Experts of a small language model: vocabulary 8192.
Below are experts of layer 8 (counted from 0) of a mixture-of-experts language model. Rows are named router (the router's row for the expert), gate (a neuron's input weights, with its number), up (a neuron's input weights, with its number) and show model dimensions 64-127. Each number is 128 + 32 x the weight over its row's rms, rounded and kept within 0 to 255.
After each expert's rows: "gets" lists some tokens that make up at least twice as much of what it gets as of all text. This comes from a sample of Wikipedia text that the model never trained on. Tokens count by the router's weight.

# expert 1
router [144  92 127  81 152  51  98 160  93 165  93 143  98 113 162 153 126 164 162 141 136 161 161 111 105 144 132 172 152 128 151 114 122  59 130  84  90 167 104  87  81 137  91 101  75 127 139  88 118  87 133 180 181 157 113 167  99 143 121 109 162 110 122 140]
gate0 [ 88  94 134 139 114 116  84  81 118 110 141 102 118 175 134 125 124 162  99 123 107 132 160 123 130 133 151 105  53  56 140 188 160 162 146 163  88 137 105 109 116 108 153 128  81  95 129 142 153  92 146 159 145 149 110 108 129 121 115 117 181 153  90 164]
up0 [141 205 118 163  96  94 165 175  77 206 111  66 138  93 146 174  95 104 148 159 160 111  81 129 137 154  67 151 122 199 163 116 125 117 113 121  64 165 106 187 127 147 158 130 131 125 134  85 114 125 168 119  97 156 110 130 188  89 172 132  84 172 118  94]
gate1 [104 175 110 119 129 130 136 133  89 147 139  98 114  47 138 150 127 146 153 118 127 109 119 111 163 101 138 139 131 162 120 127  95 112 149 151 128  64  64 162 142  90 140 169  82  94 109 126 148 160 143 154 115 167 158 149 123 110 114 124 164 126 118 107]
up1 [122  89  99 126 169  49 136  87 137 136 225 139 154 176  92 151 138 102 100 102 112 117 115 207 119  92 161 116 119 107 103 176 181 180 124 108 124 169  94  90 173 139 115 171 128 204 139 171 142 118 147 155 176 114 112 119 193 102 166 157  56 158 118 106]
gate2 [ 63 128  80  94 198 136 129  88 160  83 176 124 140 118 133 170 151 106 130 143 128 156 165 162 122 122 137 176 146  79  97 176 161 141 121 134 129  78  67 163 135  78  85 138 160 107 130 117 155  85 131 147 133  97 130 143 149 153 101 165  83 224  63 131]
up2 [170 174 127  91 158 138 130 119 168 145 141 165 144 172 157 134 152 141 131 127 153 134 124 141 133 159 141 116 104 103 126  93 162 107 147 147 172  84 196 142 166 170 161 150  90 172 148 175 192  89 155 110 154 122 141 158 119 123 145 148  81 192 143  95]
gate3 [160 191 120 106 122 101 146 138 119 110 110 135 168  80  89 167  91 127 127 114 152 130 136 134 167 111 151 106 142 164 114 126 108  83 120 162 152  88 134 123 106 101  86 151 156 132 120  57 146 146 100 101 111 104 122 116 127 124 158 108 164 145  79 112]
up3 [158 165  82 163  91 149 145 101 136 134 147 152 161  89  86 121  65 115 160 102 139 153 175  94 159 186 100 120 131 181  90 156 115 129 130 135 117 109 120  75 100 132 131 118 133 113 106  92 163 130 117 157 101  79  89 127 133 177 142 161 137 163  87  72]
gate4 [ 90 148 139 118 120 111 134 110 118 109  48 166 143 252  94  85 174 169 142 130 138 154 148  93 169 100 163 102 118 113 135  80  98  80  72 120 125 157 147 119 129  75 124 127 101  86 137 119 117 113  90 134 150 117 148 186  69 115  93 131 168 132 161 149]
up4 [ 73 154  79 146  68 184 134 126 149 110 156 129 123 105 148 127  64 135 151 180  92 106 136 107 136 145 130 169 173 152 128  96  86  89 132 116  46 125 119  97 113 153 111 136 121 161  97  64 104 171 159 103 134  83 153 178 137 185 165 134 101  96  84 152]
gate5 [172 113 136  91 108 137  90 133 121 185 165 141 150 199 111 108 127 141  83  43 130 124 119 178 156  74 151 123  65 139 132 158 182  84 106 123 152 109 128  89 178 157 170  75 106 131 148 139 146 100 171 104 156 145  90 132 179 111  81 153  91 131 137 124]
up5 [123 130 136 107 116 118  95 144 164 125 186 122 176 165 125  93 132 133 164 135 199 149 149 149 125 136  97  78 146 105 116 107 110 140 110 102 168  92 138  97 167  95 179 157 138 150 137  98 196  95 105 155  84 176 103 144 120 148 181 129 125 112  75  89]
gate6 [119 111 152 126 134  71 134 135 120  96 144 108 149 105 127 146 134 209 208 196  56 115 154 114 146 131 128 109 158 143 140 129 175 122 117 118 112 157 117 175 120 154 183 138 134 105 151 139 169 153 106 160 213 171 164 109 106 145 151 156 178 100 124 114]
up6 [160 142 143 180 185 162 155  94 101  97 126 102 120  92 164 162  92  75 188 137 152 116  79 120 143  96 134 113 171 119 152 130 217 111  92 131  92 108 107 134  93 107 129 123  66  73  71 180 137 141 119 126 144 128 123 131 148  84 164 117 184 166 150 154]
gate7 [216  72 147  75  90 209  76 153 157 129 128  92 143 188 168  99 135  87 161  45 122 156 155 138 200  11 172 116 103  79 141 141 135 108 137 135 112 109 145 145 100  70 148 131 170  96 136  87 145 118 127 178 101 121 108 131 111 117  83 112 100 101 112 146]
up7 [166 122 126 126 203 109  80 138 104 138 134 107 168 131 157 104 110  90 156 109 149  98 146 134 125  98 149 112 114 168 151 133 125 101 109 185 130 144 144 131 116  80 114 149 112 100 158 117 134  68 106 101 117 103 135 154 147 115 141 129 121 138 137 169]
gate8 [ 74 116 146 168 129  81 108 168 156 138  66 173 163 165 122 133 118 171 117 122 159 108 161 141 188  54 104 120 152  94 155 111 140  97 157 192  75 165 103 119 194 121 147 179 105 106 103 152 120 108 140 118 153 139 123 159  80 145  94 153 152  55 146 156]
up8 [ 44  94 124 104 113 124 144 105 118 179 155 111 146 172 157 102 133 124 176 108 141 104 178 137 122 109 139 138 149  80 131 148 176 110 120 126  72 135 169 147 139 156 132 105 130 155 112  68  97  61 170 138 144 129 107  83 145  95 167 133 155  97 116 173]
gate9 [136 134 101 133 126 133 101  88  89 142 115  71 135 151 161  92 121 162 112 136 125  89  91 143 131 118 144 111  98 139  97 118  84 195  60 153 118 229  65 164 161 108 120 115  92  86 129 176 150  90 123  77  73  75 123  85 131 109 111 137 139 124 112 104]
up9 [ 92 124 136 122  94 158 153 144 147 130  94 119 137  93 105 104 135 143 148 115 130  99 133 134 179 104 151 175 209 160 159 116 133  84 126 141 158  99 192  95 135 182  97 133 118 154 150 207 106 113  76  77 133 133 127  52 128  91 116 100 126  82 107 192]
gets: " the", "\n\n", " and", " in", " to", "  "

# expert 5
router [117 122  88  96  76  94 115 168  95 179  91  87 142  58 158 134  78 151 178  80 178 148 101  98 105 185 161 112 161 162 157  90  85 168 134 147 133 151 108  71 169 152 127 104 155  81 145 165 139 126 115  91 103 132 115 204 131 172 136 158 109 142 145  83]
gate0 [116 126 141 144 150 132 108 138 111 135 131 202 118 168 192 117 109 197 150  80 167 150 122 155 142 165  68 126 117 110 127 186 111 157  81 130 167 128 126 135 145  92 148 113 113  69  94 146 152 160  77 121 121 144 125 119 156 150 106  58 121 120 119 143]
up0 [212 148 108 165 162 169 101 120 105 137 149 138 120 164 113  57 120 131 168 166 204 101 153 115 136 150  83  74 131 117 155 107  85 163 196 151 136 145 128  86 229  87  65 114 153 126 130 144 149 127 125 117 110  88 113  84 135 140 104  81 123 145  84 198]
gate1 [169 135  84 142 161  84 212 118  83 144 117 162 106 166 129 177 149  73 157 108 173 109 100 165 190 117 142  73  99 166 150 114 103 110 157 156 135 163 132 121 118 159  98 155 117 152 117 162  65 132 127 136 182 153 160  92 139 150 140 143  98 108  99  53]
up1 [134 131 132 162  95 134 131  86 121  87 118 112 137 129 110 165 137 171 127 105  77 109 198 142 172 108 148  95 102 155 126  88 114 167 163  87 124 103 109  87 108 124 133 108 130  85 143 221 110  92 175  73 129 171 138  89 227  94 179  61  97 126 101 151]
gate2 [ 66 185 190 104 138 158  67 132 149 109 137 141 151 135 145 139  46  81  79 100 157 128  79 123 132 122 133 168 142 124  91 116 148 162 117  91  66 118  72 115  92  71 123 103 130 113 128 152 100 110 134 130 106 155 110 129 103  82 161 200  87 181 128 160]
up2 [176 132 134 148 121 149 186 173 127 185 190 162 147 144 164 151 133 129  88 127 137 158  77 127 119 141 126 126  93 141 142 149 123 208 135 112  86 129 139 134  87 115 110  60 128  88 125  92  22 173  89  84 182 112 115 133 155 112  58 130  58  85 156 158]
gate3 [117 129 149 132 109 110 120 120 131 179  94 153  92 190 148 118 131 143 125  90 201 135 120 125 153 118 116 120 163  72 134  85 126  90 123 155  60 126 134 107 166 107 123 163  77 129 156 101 116 109 139 110 135 109 136  50 105 128 129 128 203 129 145 142]
up3 [144 168 168 148  89 137 167 102 113 115 151 154 111 125 104 205 185 107 110 140 125 173 131 161  87 134  18 139 112  79  77 118 120 141  75 108  63 114 149 149  98 225 214 136 117 101 184 181 122 116 198  95 113 171 125 108 111 133 126 104 116 137 116 163]
gate4 [ 91 113  86  96 147 113 144  66  86 133 139  83 168 174  84  87 150  64 129 134 101 113 149 163 138  95 161 109 168 149  95 139 125 129 135 137 119 145  62 141 123 114 119 121  90  90 135 164  84 163 153 151 158 104 129 107  48 187 162 168 138  84 137 116]
up4 [164 126  98 137 110 101 159 149  93 136 108 103 115 131 118 139 131 130 151 102 132 122 152 167 101 101 158 106  79 145  97  80  90  88 174 175 158 140 114 153 155 128 130 173 117 120 136 155 102 127 135 166 183 145 124  83  59 136 137 152 111 118  71 203]
gate5 [170 140 117 110 173 174 104 118 130 184 185  71 143 147  93 170 126  93 128 121 174  80 119 105 152 136 134 132  38  83 100 122 123 167 141 159 169 105 144 116  93  89 131 143 156 127  99 126  91 116 166 103 124 156 113 132 110 119 147 111 155  90 121  69]
up5 [120 114 107 116 157 183 122 184 141 173 137 117  99 146 123 140 128 119 160 145 115  93 167 151 144 145 161 121 130  70 179 139  91 172  81  97 155 145 117 119  95 110  83 114 141  95 143 154  77 113 191 134 191 204 129  93 142 133 145 110 155 141  83 135]
gate6 [ 43  89 122 186  95 140  75 153 133 150 156  86 150 113 131 100 143 122  75  79 145 135 117 181 125 107 150 101  99 100 148 142 147 159 140 139 147 100 143 105  82 131 188 113 149 142 181  75 156 152 183 159 157 125 105 150  85  64 140  96 151 136  80  99]
up6 [ 95 139  97 117 135 174 126 183 155 117 121  68 161  66 172 117 127 139 104 117 123 119  71 209  93 122  69 120 108  66 144 161 213 176 127  96 147 111 158  95  90  90 148 123 167 108 161 181 153  99 197 139 166 107 123 130  91  85 217 120 117 110 129 123]
gate7 [144 133 120 132 167 141 109  68 140 154  85  69  98 101  96 165  99  95 178 203  98 155 139 112 142 136 166 132  96 105 104 149 125 124 126 150  59 158 121 141 159 130 154 147  76 131 115 128  66 179 131 143 134 138 149 149 131 164 143 149 186 180 152 134]
up7 [130 120 108 126 153  68 113 100 105  63 108 110 130 146  88 144 105 167 133 159 178 149 149 152 125 119  70 139  55 139  79 121 128  82 133  89  94  87 139  84 106 120  91 137 140 105 100 111 148 132 161 138 154 154 140 155 114 125 131 119 182  99 165 114]
gate8 [141  82 185 110 156 103 139 107 147 150 161 131 148 119 101 158 135  76  73 156  97 135 140 149 146 104 176 139 148 123  88 166 140  99 137 149 138 104 123 180 123 122 134  93 128 208 104 109 100 120 169 136 149 126  95  89 145  89 129 119 124 140 131  93]
up8 [149  73 185 128 179  93 112 143 115 182  98  90 134 130 120 130 145  71 101 185 105 108 128 144 150 109 188 110 147 118  96 192 138 116 144 158 141 111 140 149 102 106 160 156  93 166 122 143  83 125 153 111 111 142 112 100 130  85 110 101 153 126 180  83]
gate9 [135 100 126 129 147 183 112 144  96  88 131 149 152 183  82 136 196 146 133 133 201 155 169 117 162 139 157 118 135 128 170  92 167 151 111 188 164 181 138 135 116 124 165 113 136 149 104 140  89 107 173 162 166 104 108 113 182 184 128 117 163 132  60 180]
up9 [127 135 119  87 182 173 140 108 136 117 133 132 116 120 114 109 107 193  78 126 106 202 136 180  76 103  91  94  98 176 146 150 181 112 172 146 144  82 139  99  80 143  87 166 101 116 119 109 185 133 116 152 119  98 125 109 141 120 117 112 113  99 121 120]
gets: ".", " of", " (", " for", " was", " 0"

# expert 2
router [107 103 116  36 139 114 125 128 122 154  91 180 133 147 179 136 173 155 138 155  91 130 162  88 118  89 131 102 125 135 105  97 117  72 149 130 125 130 107 162  29 101 115  86 137  23 116 111 160 159  98  71 149 158 146 192 150 169 110 132 120 186 138  96]
gate0 [124 144 137 116 116 125 142 143 110 113 108 119  98  88 143 114 101 161 183 130  96 141  92 130 104 143 147 153 131 147 191 103 117  87 158 110 153 162 153  83 177 163 161 109 106 211 146 159 100 159 119 159 110  88 176  83 140 200 145 143 140 121 146 141]
up0 [148 130 132 115  65 113 148 160 114 148 135 111 118 103 140 151 116 108 158 112  90 155 123 139  94 166 143 142 115 163 201 139 133  82 142 101 136 129 115  31 184 176 129  94 107 164 146 161 125 237 154 149 138  86 165 141  94 163 151 140 130  52 133 134]
gate1 [151 105 122 104 141 202  76 133  93 135 142  73 147  73 150 131 147 159 125 147 127 128 128 165 112 100 149  98 132 112 102 138 166 129 135 135  83  76  93 165  93 106 103 132 144 121 137 110 126 127 186 220 158 128 161 142 104 139 162 113 129 141 123 120]
up1 [106  79 125 122 133 143  96 111 132 130 113 117 125 158 103 153 136 116 137 146 161 115 169 181 141 157 125 122  68 150 157 131  49  92 129 161 136  95 122 111 165 103 130 133  79 116 139  43 158 162 136 114 119  37  96 110 116 147 112 166 141 128 104  27]
gate2 [136 115  96 111 181 136 158 110 101 127  98 137 121 154 131 126 117  88 130  77  92 145 152 124 155  96 104 128 121 122 118 193 140  56 128 156 126 160  93 166 157 181  77  82 122  49 123 133 128  86 112 119 134 178 137 135 105 135 186 133 152 109 161 161]
up2 [217 176 130 124  58 197  93 155 148 116 102 145 125 114  99 115  95 176 121 146  96 130 117  86 117 137  88 138 106 147 124 149 161 118 132 100  68 138 157 110 175 127 147 131  96 157 130  98 154 217 176  86  58 118 107 121 125 136 148 155  94 118  86 111]
gate3 [120 150  79 108 118 109 124 136 100 175 144 100 126 126 115 111  79  96 112 116 135 165 100 198 134 132  59 107 123 136  95  88 115  94 125 156 110  36 158 177 114 107  68 124 126 151 120 101 105 147 166 139  72 178  97 157 165  90  77 129 135 105 135 106]
up3 [148 181 103 144 170 133 157 128  95 125 108  84 102 122 139 100  95 133 187 101 173 118 124 145 161 134 183 133 161 168 133  86  91 112 184 103 159  75 111 148 119 129 127 144 168 117 115  86 134 104  94 101 162 162 118 146 103  83 140 121 132 104  87 106]
gate4 [144 171 121 100 207 109 165 125  65 162 118  40 107  73  60  41 109 135  93 120  97 130 122 129 129 115 153  96 159 153 137 115 141 149 105 122 115 159 113 116 155  99 119 228 148 138  89 101 148 164 159 131 114 155 107 147 154 143  84 125 156 127 100 120]
up4 [ 83 125  84 192 114 157 133 141  88  20 126  83 156 114 184 155 149 165 114 162  99  74 205 174 122 125 173 127  82  91 119 177 170 151 151 112 108 132 131 163 150 177 144 115 135 139 153 126 154  37 129 148 194 133 137 129 161 154 131 122 145 170  97 111]
gate5 [153  80 135 148 129 133 143 124 140 152  71  91 159 102 150 152  83 123 161  87 136 126 144 132 121  94 191 161 121  96 159  84 115  88 132 139 172 134 124 186 138 153  79 147 146 187 173 145 175 102 164 128  98 165 105 142  61  83 119 138 155 155 103 160]
up5 [ 78 123  94 109 153 167  94 131 140  77  61  87 217 119 124 126  91 110 153 138  68  94 172 129 168 107 129 147 137 113 130 147 112  97 119  84 183  71  74 198 154 134 100 135 136 131  91 131 102  65 140 166 137 134 205 154 119 123 149 163 130 172 169  65]
gate6 [127  80 146 154 120 145 143 133 133 152  64 136 110  88 101 166 123  99 157 145 110  60  79 159 147 160 114 164 191 157  91 140 187 104 106 155 130 143 147 128 137  97 103 226 138 128 100  84 109  50 145 122 137 126 114  69 173 102 173 126 106 109 144 127]
up6 [179  69 143 125  93 127 129 150 132 204  96 148  92 114  79 115  76 130 144 149  95  63  68 122 141 177 101 173 182 121  48 114 134 122 127 132 138 126 189 132 137 135 136 142 144  73  72 151 136  70 115  77 133  56 109 104 139 140 162 120 119  93 153 122]
gate7 [ 76 158 112 193 103 109 122 135 162 138  92 127  92  76 109 161 103 118 167 159 139  74 123 102 113 173 123 141 186 117  86 119 138 107  81 148  31 107 159 157 145 100 158 132 105  55 180 156 124  99 124  95 174 106 113 154 207 105 138 121 181  99 112  78]
up7 [117 116  88 108 148 148 179 113 102 143 148  70 168 163 131 135 125 142 119  76 165  88 127 116 136 134 144 167 156 105 139 176 114 125 166 138 227 143  97 110 119 186 102 163 153 169  95 150 171 131 132 165 140 146 165 107  70 147 127 150  67 197 129 176]
gate8 [128 107 113 117 139 156  81 100 159 118 159 131 195 135 141 101 104 168 105 125  77 134 155 101  90  92 158 136 121  87 109 133 156  90  86 122 112 105 101 150 111  95 114 172  61 128 195 146 128 126 113  75 173 154 145  52 111  84  95 127 153 154 128 155]
up8 [ 86 141 161 189 103 132 140 209  81 111 101 129  74 129 126 185 151 134 145 126 142 125 109 128 189 168 109 118 115 128 186 142 102 134 123 134 132 122 192 117 140 140 162  85 182 143  91 108 177 131 139 187 142 154 100 178 163 129 136 130 142 141 113 161]
gate9 [ 46 160 119 162 184 154 149 142 154  90 131 109 152 119 148 118 135 137 100  79 122 140 167 131 156 149  67 143  78 114 112 201  88 176 152 107 144 130 178 135  79  92 155  87 119 127 105  73 146 139 149 127  93 132 149 152 120  70 135 127 168 205 134  96]
up9 [ 51 177 193 137 166 144 144 133 155 137 145  92 124 149 145 107 160 152  93  59 163 141 145 176 101 102 122 123  59 107  81 180 110 144 156 134 162 102 166 134 124 147 145 124 148 122 118 105 161 164 180  62 125 166 143 177  97 110 186  65  74 146 126 118]
gets: "'", "s", ":", ")", " is", "ly"

# expert 3
router [138 184 169 120 102 175 123 175 175 123  90  84 115 170 149 109  52 133 118 169 120 162 153  93 114 165 166 154 120 159 188 109 127 142 187 116 189 211 114 109 206 149 108  81  84 156 134  71 108 130 173 102 101 120  92 166 144 101  50 139  71 102 115 129]
gate0 [114 134 165 138 185 159 124 108 126  97 180 189 165 143  51 100 140  80  68  99 132  95 105 134 124 147 104 179 117  96  75 137 127  50 178 153 144  55  74 148 167 117  81 105  84 110 126 156 136 130 107 119 131  84  66 148 121 103 181 179 120 110 125 145]
up0 [156 117 133 137 149 139 129  94 139 157 154 105 168 119 129  98 124  76 114  97 132  95 140 131 104 112 102 222 111  78 113  91 125  99 149 128 131 125 138 124 128  96  95 114 138  99 124 167 175  98 104 167  89 132  60 156 131 175 165 131 159  91  27 158]
gate1 [128 126 132  99 147 141 145 105 135 116 191 134 146 151  74  66 109 105 117  68  73 115 124 139 198 144 166 119 132  93 126 116 203 127 122 150 164 132  78 185 114 129 147 132 120 117 163 130 125 108  99 170 134 189  99 125 191 102  61 154 121 145 126 112]
up1 [158 152 112  89 145 173 119 200 111 193 116  78 130 131 132 116 110 122 100 115 134 123 135 137  76 158 140 133 137 111  97  91  63 157 117  82 100  78 133  55 166 117 121  94 179 121 126 150 135 112 156 104 124 115 103 138 107  61 154  98 143  97 119 133]
gate2 [133  52  81  78 133 101  86 146 160 155  98 104 178 111 102  95 125  99 119 116  95  63  59 108 146  81  83 138 128 130  90 102 164 177 110 142 132 120 133 137  69 126 124 176 107  86 170 112 141 124 151 135 156 110 129 158 110 123  93  98 117  84 114 150]
up2 [140 129  88 120 141  90 127  87 168 162 117 134  74 112  81  99  89 111 167 141  74  45 102 120 141  86  54 163 144 140  92 104 169 155 147 146 102 131 139 128  93 164 142 149  80 116 122 112 128 166 138  80 150  95  71 143 115 160 176 118 102 146 140 150]
gate3 [126 160 132 162 107  68  91 144 132 161  85 108 121 140 125 103 124 112 123  66 105 152 155 126 172 176  86 137 101 140 169  85 143 101 126 105 117 123 165 124 155 182 128 133 149 148 104 158 150  84 172  96 160 141 156 133 119  91  91 110 107 126 103 152]
up3 [138 115 159  89 123  59 138  86 123 119 123 134 178 157 142 133 103  69 100 162 103 122 145 121 154 167 147  64  88  87 165 104 134 107 109 129 112 172 170 150 108  98 122  54  65  89 136 122  99 189 144 113 127 106 136 117 108 136  81 109 112 110 108  92]
gate4 [109  96 149 118 111  95 147 115 120 102 139  95 157  94 187  84 133  95 145  86 141 140 117 107  93  97 136 138 138 141 120  99 142 114 112 135 137  86 125  90 135  94 100  87 145 204 103 158  46  90 111  92  99 124  62 123 141 148  95 105  88 138 110 152]
up4 [ 91 195 124 172  79 124 107 107 124 161 126 129 151 141 138  49  77 105 113 143  49 145 121 109 127 134 120 116 128 138 100 124 123 184  54 125 102 201 136  96  73 120 135 109  76 166 129 125  48 124 150 105 149 112  70 111 151 148 122 214 128 141 184 105]
gate5 [112 110 119 142 133  98 117  57 146 117 134 104 114 110 118 113 125 160  87 146 142 110 167  90 111 143 162 129  68 115 149 144 149 181 105 198 102 150  84  88 178 126 124 136 103 105 147 116 107 112 115 118 123 143 154  86 146 178 186 139  98 115 142 176]
up5 [166 114 116  62 130 133 210 110 118 164 163 154 129 113  88 153  99 133 122  88 118 101 127 147 132  74  84 175 110 136 171 155 141 143 184 129 113 103 129 130 189 164 155  76 107 108 150  98 124 126 143 127 108 111 145  98 187 177 138 178  88 127 195  73]
gate6 [121 149  78 144 139 105 177 134 128 106 198 143 156 134  80 160 153 150  95 116 160 163 125 146 136 125 152 134 159 117 133 146 142 149  95 124 137 168  98 115 146  47 139 132 146 150 141 120 136  90  62 137 104 169 133 184 106 134 124 104 115 112 137 160]
up6 [ 77 170 120 147 116 222 132  98 134 153 101 105 161 153 128 112  86 198  78 120  35 154  81 155 122 161 116 127  84 138 104  81 188 125 169 159 135 140 157 103  75 151 100 107 126 111 137 165 145 188 147 180 167 138 140  92 119 128 134 114 210 125 151  75]
gate7 [136  96 148 171  86 144 154 117 136 119 176 150 137 126 169 142 103 156 134  81 132  67  91 128 146 168 108 169 183 124  83 103 123 119 133 100 117 144 143 144  91 155 152 144 155 149 132 145 141  97 124 100  86 135  84 102 162  77 169 124  98 142 126 187]
up7 [141 129  83 201 154 163 150 127 124 165 116 111 129 123 118 143 112 121 177 113 143  87 125 130 111 145 157 106 110 112 118 132  87 118 109 132 120  92  79 139 124 107 168 103  94 111 187 139 146 178 158  66 117 136 121 143 136 145 124 119 162 122 107 120]
gate8 [ 98 145 168 125 171  69 115  99 151  83 125 170 131 123 137 112 103 148 153 106 128 104 120 102 132 122  78 107 100 117 155 180 196 151 141 135 109  92 102 132  92 120 136 149 146  84 152 138 170  60 108 137 167 127 117 128 145 154 159 121 102 121 137 129]
up8 [158 153 144 145 121 124  95 125 117 105 135 177 128 108 102 153 134 141  74  73  94 130  99 121 153 212 105 163  97 117 173 113 177 114  91 123 106 148 160 134  87 100 122 167 135 159 118 119 146 157 108 153 190 150 124 145 153  69 163 140 128 174 147 154]
gate9 [ 23 159 153 153 126 100 115 117  89 203 149 107 170 159 120 164 167 162  59  93 185 153  58  90 143 165 107 173 117 132 126 165  95  88 128 112 120 177 108 140 179 122 129 121 109 174 127  91  72 110 108  87  99 114 109 140 141 107 102 113 110 155 123 156]
up9 [113 159 133 153 144  73 137 152 104 139  91 170 121  99 108 137 115 151  95 147 126 123 131  84 109 158 129  51 108 132 139 138  94 135  43 107 196 107 199 128 152 164 116 126 107 130 129 135 157 111 133 123 115 140 159 145 164 137 100 121 158 110 106 102]
gets: ",", "d", "r", "i", " m", "in"

# expert 4
router [117 124 128 179  94 158 119 172  81 166 130  84 154 124 174  78  88  92 157 128  61 153 103 115 107 124 110 145 120 116  80 163 119  98 205 127 135  72 122  93 115 160  91 100 107 159 103 164 190 154  69  79 139 119 153  89 145 116 105 102 124 108 182  99]
gate0 [ 94 147 130 147 116 112  86 144  86  99 105 113 120 164 147  99 151 134 153 152 131 161 109 148 133 126 116  85 161 201 152  85 115 166 100 160  88 130  94 136 151 150 172 152  79 115 117 118  95 146  69 149 131 170 176 143 108 158 113 153 190 139 149 197]
up0 [126 111 171 112 146 147 109  71 138 142 145 124 125 113 119 113 119 111  85 153  84 132 106  96 128 135 127 141 184  64  91  82  79 139 115 120 164 150 147  97 121 105 149 130  84 140 111 154  98 127 122 102 176 129 138 156 167 127 130 133 121 131  95 107]
gate1 [ 98  80 124 101 144 139  81 110 107  65  94 143 138 143 137 161 140 137 141 106 127 110  89 148 107 136 108 155 149 116 171  58 127  36 157 137 195 119 132 118  74 135  59  99 150  87 130 146 110 103 132 160 128 136 155 184 120 200 166 135 124 176 124  71]
up1 [170 148 165  92 139  99 134  65 179 172 139 101 132 139 113  70 125 119 103 194  73 132 185 134 161 113 132 105 127 117  86 182 194 138 152 132 112 124 149 114 183 109 145 192 108 178  82  81 169 103 138  92 136 100  96 123 148  95  89 105 123 137  73 121]
gate2 [106 146 126  94  68 129 135 100 109 128 128  83 135 139 145 127 129 157  68 120 147 102 132  96 125 146 101 176 151 114  76 140 180 104 128 118 146 121 123 120  91 147 150  96 143 108 126 140  79  90 191 126 137 137 144 145 141 138  68 166 129 153 119 109]
up2 [122  93 135  92  82 167 168 134 160 161 140 163 164 153 130 101  98  88  88 115 153  96  96  69 147 158 188 149 198 126  58 104 173 113 137 120 107  98 158 107 119 166 170 127 145 142 134 125 144 124 106 208 206  66 152  78 145  91 112 131 137 151 115 115]
gate3 [133  97 127 132  64 163 137 132 121  88  78 112 152  93 130 180 123 117  57  60 159 159 121 138 135 132 134 105 168 144 167 126  90 145  54 134 143 165 148 130 108 189 154 119 155 119 151 106  95 112 172 134 145 159 154 153  73 146 156 132 155 164 154 112]
up3 [122  90 124  79 168  94 146 143 113 162 147 135 134 137 158 156 127 152 126  98 157 138 161 141 123 107 154 108 138 127 133  69 169 137 169 161 132  84 161 106 134 135 178 145 147 148 115 157 105 111 141  97 134  85 125  67 152  90 138 176 112 122 137 187]
gate4 [ 88 192 115  88 193 180 134  73  84 100 141 102 133  93 139  60 121 158  85 131 107 148 163 137 147 174  47 147 151 111 160 125 116 159  62 134 187 156 122 100 131 155 137 129 106 136 116 174  96 117 146 161 129 122  78  74  94 123 153  96 126 125 124  86]
up4 [106  72 120 171 102  73  64 196 153 166 161 182 122 118  90 139 150 132 166 137 141  83 139 118 126 124 195 137 116 131 171 105 121 136 131  74  86 136 132 108 140  95  95 114 134 143 127  63 146 122 112  58 139 157 141 123 145 127 180 227 163 169  89 136]
gate5 [ 96 125 125  74 191 135 127 168  99 114 197 136 104  82 120 104 151 185 163 122 144 120 142 173 122 114  99 133 106 105 131  95 154 105 139 145 134 109 137 105  97 125 112 138 161 137 188  76 117 123 132 147 101 177 124 130 178  92  99 203 139  80 137 123]
up5 [186  92 175 173 117 137  63  84 166 146 140 127 114  65 115 136 120  72 143 145 118  92  87  84 137 139 117 167  54 134 142 117 146 158 119 126 108 160  85 144 105 150 141  80  60 119 119 165 116 169 101 125 140 138 109 131  64 108 131 102 118  94  88 133]
gate6 [140 116  48 185  85 139 157 183 148 102 115 149 177 128 107  96 140 146 125 142 107 118 200  73 160 111 152  92 121  88  73 143 128 126 136 189 161 110 123 153 148 120 120 159 113 107 126  98  70 101  99 121 115 127 111 140 156  85 148 127 130 173 128 111]
up6 [110 143 137 110 162 113 109 109 149  75 108 166 129 103 110 192  95 104 122 167  98 106 131 116 148  88 136 152 189 123  65 145  83 199 159 167 129  82 136 131 164 187 163 156 140 150 209  81 187 168 123  99 118 115 175 126  92  84 162 111 131 112 141  87]
gate7 [ 79 173 172  89 120 100 146 130 149  48 184 184 110  99  92  86 123 143 118 132  76 134 137 165 144 124 131  99  73  67 102 158 175 121 140 196  48  91 119 127 139 133 116 161 177 115 148  91 108 156 131 151 120 109 147 120 158 113 103 128  59 104 133 159]
up7 [159 127 105 155 155 114 149 143 150  90 156  87 150 168 126 129 129 136 201 100 110  99 138 121 119 172 126 109 114 119 115 189 152 105 142 117 137 102 133 155 163 179 100 127 147 104 160  94 142  82 207 144 161  51 135 154 116 159 117 151  94 122 119 105]
gate8 [114 124  71 189  70 132 127 131 141 165 190  91 148 187 120  72 155 145 131  98  72 122 115  85 141 143  89 143 120 138 145 158 118 139 139 136 145 101 129 125 118  88 181 135 160 139 112 122 117 167 124 123  92 153 109 125 173 172 196 193 121 157 102 132]
up8 [115  92 119 156  84 130 121 100 107 160 182 142 162 197 110 140  79 177  88 123 128  96 109 117 152  84 159 124 145 104 177 154 144 159 149 136 145 113 156 121 139 159 156 118 145 138 150 106 156 159 100 126 183 142  97  57 147 144 136 134 145 158  73 105]
gate9 [ 83  95  52 124 127 102 134 120 142 125 134 165 147 181 125 106 106 175 118 111 126 114 130 121 190 141 108  95 121 151  72 166  86 160 143 145 123 136  88 156  71 165 164 106 189 131 150 138 186 153  96 129 125 125 105 166 116 181 146 112 101 157  96 158]
up9 [124 176 162 136 116  97 108 155 126  63 154  84 137  81 141  96 152 141 106 146 207 131  57 148 127 146 130  67  81 125 146 155 121 183 116 107 156 156 133 161 119 101 114 120 133 168 181 106  99 198 120 133 131 171 195 105 184 118  77 129 165  84 137 122]
gets: " |", " a", "\"", "ed", "e", " as"